config.yaml
moe_layers: [2, 3, 4, 5, 6, 7, 8, 9]
normalize_top_k: true
lr_router: 0.000935
n_head: 10
norm_place: "pre"
parallel_block: true
init_std_qkv: 0.027
init_std_up: 0.027
beta1: 0.95
grad_clip: 0.5
warmup_steps: 200
seq_len: 1024
Below are experts of layer 5 (counted from 0) of a mixture-of-experts language model. Rows are named router (the router's row for the expert) and show model dimensions 128-255. Each number is 128 + 24 x the weight over its row's rms, rounded and kept within 0 to 255.
Before each expert's rows: a language model's description of what the expert responds to. This comes from a sample of Wikipedia text that the model never trained on.

# expert 15
It responds to: Digits and counts in tables and statistics, such as 1, 2, 3, plus quantity words like few, those, early, late.
router [123 127 141 105  67 149  76 143 172  93 138  97 106 109 123 145 125 156 138 122 122 144 143 152 150 126 105 120 163 107 125  97 137 112 138 110 107 152 179 104 146 120  88 149 131 143 135 149 125 103 145 141 124 128 118 149 173 159  90 155 141 162 110 114 178 129 110 193 137 129 115 124  87 133 130 111  96 117 136 114 143  93 111 134 103 101 107 142 123 137 129  89 118 117  99  93 132 121  85 108 142 127 178 103  92  93 140 109 119 120 143 145 155 126  97 101 116 125 151 133 126 131 194 108  71  65 149 128]

# expert 28
It responds to: Line-initial list hyphens in infobox fields, hyphens inside compounds like anti-nuclear, plus semicolons, bullets, pipes and at.
router [158 144 103 118 161  94 153 140 160 134 107 130  98 126 110 100 159 115 108 101 168 152 119 121 116 119 107 117 108 103 161 106 145 148 141 138 160 141 136 128 111 147  74 155 106 120 153  91 131 153 184 139 127 166 110 152 164 145 137  93 113 122 150 185 117 101 129 147 112 110 104 116 106 114 184 122 132 132 163 127  83 156 145  89 126 141 136 119  82 126 138 164  95 145 105 138 155 136 127 152 106 121 117 134 159 138 120 123 109 100 114 112 129  74 107 107 107 134 119 136 167 110 108  93 136  88 112 133]

# expert 14
It responds to: Coordinating words and list separators between items: and, commas, &, as, including, until, than, table pipes between names.
router [167 103 103 134 153 129 141 120  76 149 128 119 142 121 110 140 124 122  74 105  79 132 123 145 166 113 136 116 149 126 141 150 173 113 155 162  97  85  81 151 108 143 131 106  99 102 153 151 107 138 137 127 155 146 103 150 102 136 118 148 129 138  85 131 110 120 135  85 118 122 113  83 105  87 128 113 117 150 149 132 118 132 123 130 106 117 165 129 123 118  87 130 118 115  99 114 144 109 106  98 138 106  86 123 128 112 114 140 109 125 109 125 104 117 142 132  99 190 105 106 117 117 126 129 126 107 135 132]

# expert 24
It responds to: Commas, dashes, and words like after, before, and South, North, West in place names such as South Africa.
router [143  90 135 103 145 134 115  90 125 143 186  85 107 135 119 146 148 105 122 109 130 129 161 116 149 104 134 126 180  99 103 128 123 140 108 133 145 114 117 129 144 120  90 140 110 151 102  78 109 173 145 132 155 149 139 153 116 141 125 157 117 141 111  80 110 114 137 115 144 145 135  92 139 161 167 137 167 124  99 100 128 115 124 148 125 117 136 106  83 125 143  98 141 150  91 118 173 176 147 112 150 153  95 109 168 135  79  73 145  96 157 151 159 143 123  92 114 107 140  86 123 127 108 121 131 121 109  99]

# expert 2
It responds to: Possessive apostrophes after names and nouns (Commander's, University's), plus opening word pieces and prefixes like pre, sub, semi, re, co.
router [111 114 113 108 177 129  88 108 161 142 160 147 122 150 129 148 127 134 122 118  69 181 142 109 136 139 125 140 117 117  94 126 109 154 122 112 129 114 148 174  60 117 142 163 173 143 116 150 153 141 104  92 180 101 126 172 112 127 112 160 168 139 167 138 126 152 122 140 161 143 139 105  90 138 113 145 136 127 136 100 185 134 129 123 143 129 144 152  89  95 150 110 100 161 105 129 153 136 137 136 165 120 169  96 128 135 151 129 138 129  89  95 110 165 171 121 129 142 122  99 108 155 150 113 122 148 143 117]

# expert 21
It responds to: Newline tokens ending lines, table rows, and list items, plus closing parentheses and quote-period endings like ")." and ".".
router [113 126 126 127 109  98  98 159  89 147 101 142 113 123 120 116 162 128 122 102 110 116 122  80  94 152 101 148 122 148 103 135 115 160 149 148 113 111  97 153 169 106 126 108 128 133 136 108 139 199 128  86 123 165 165  78 137  96 115 110 108 120 149 113 139 115 143 107 124 139 149 134 129 152 155 146 141 140 126  98 131 143 117 129 162 149  80 147 130 201  76 147 170  92 122  55 113 194 140 137 113  79 128 132 116 119 160 114 176 114 109 105 124  93 188 121 106 106 106 157 169 131 123 123  86 128 111  83]

# expert 12
It responds to: Pipe separators and blank spaces between cells in wiki tables, especially in header rows like Opponent | Score.
router [170  92 148 128 141 120 132 153 150 165 127 148 114 105 109 162 136 117 114 159 107 145 132  96 131 125 115 126 152  84 123 126 126 112 115 144 135 119 156 148  92 143  97 134 193 115 126 114  88 134 192  91 160  94 152 135 171 118 126 125 123 150  90 133 126 101 131 137 122 150  84 136 131  94 128 117 143 219 114 157  89 152 129 127 171 115 131 166 129 114 121  91 112 134  79 118 129 135  99 117 153 116 121  93 125 118 135 160 161 181 170 142 116  90 107 142 147 182 133 172 132 101 120 146 119 160 125 150]

# expert 3
It responds to: Single capital letters or first pieces of names and foreign words (P, K, S, Op, E), plus some evaluative adjectives like major, substantial.
router [ 79 119 155 138 111 113 109 117 116 148 136 112 145 136 113 138 104 175 144 106 120 123 198  95 132 121 109 111 146 132  96 121 122 144 102 169 171 122 147 153 102 137  91  92 136 119 149 149 149 103 150 160 130 147 149 180  94 139 121 148 150 136  79 124 123 105  94 111 163 153 134 106 146 119 160 151 125  90 130 102 149 130  96 101 117 108 142 125 130 133 189 108 123 137 139 137 103 118  91 199 110 114 124 103 113 139 110 151  79 101 135 111 121 124  91 147 135 159 168 118 124 170 132 152 125  87 127 127]

# expert 27
It responds to: The word of in names like College of Art, colons after infobox labels like Country:, and list-separating commas.
router [117 122  89 110 111 110 138 143 124 175  96 118 127 113 110 148  96  89  95 114 119 151 119 123 146 118 145 103 152  75 100 177 123 128 129 167 146 135  99 141  85 114 122 153  32 125 158 144 102 158 190 117 146 128 108 137 152 159 174  87 154 138 123 108 127  95 109 100  95 132 107  65 107 111 135 157 117 137 115 142 130 137 110 123 150 120 133 129 132 116  87 138 104 118 138 145  83 159 129 109 147 111 106 158 132 122 168 153 122 146  93 130 131  86 161 106 132 136 123 101  93 138  92 143 132 135 123 110]

# expert 1
It responds to: Mostly the, by, from and a after verbs or prepositions, plus the N/E direction letters in coordinate lines: released by, retired from.
router [143 106 131 161 111 184 115 123 162 138 145 121 143 110 149 197 101 135 149 117 129 170 100 117 128 191 132 126 153  94 175 155 149 108 132 137 156 117  81 131 148  94 148 129 140 104 148 111  88 118 148 114 128 137 159 131 159 127 156 145 117  91 158 187 132 110 112 134 125 127 142 147 141 102 125 131 122 108 135 175 154 106 147 134 185  98 102 127 153 122 109 156 160  87  73  93 103  88 139 104 136 134 114 115 174  84 163 130 123 132  98 123 127  87 170 165  89 143 107  81 144 154 143 125 108 140 103 184]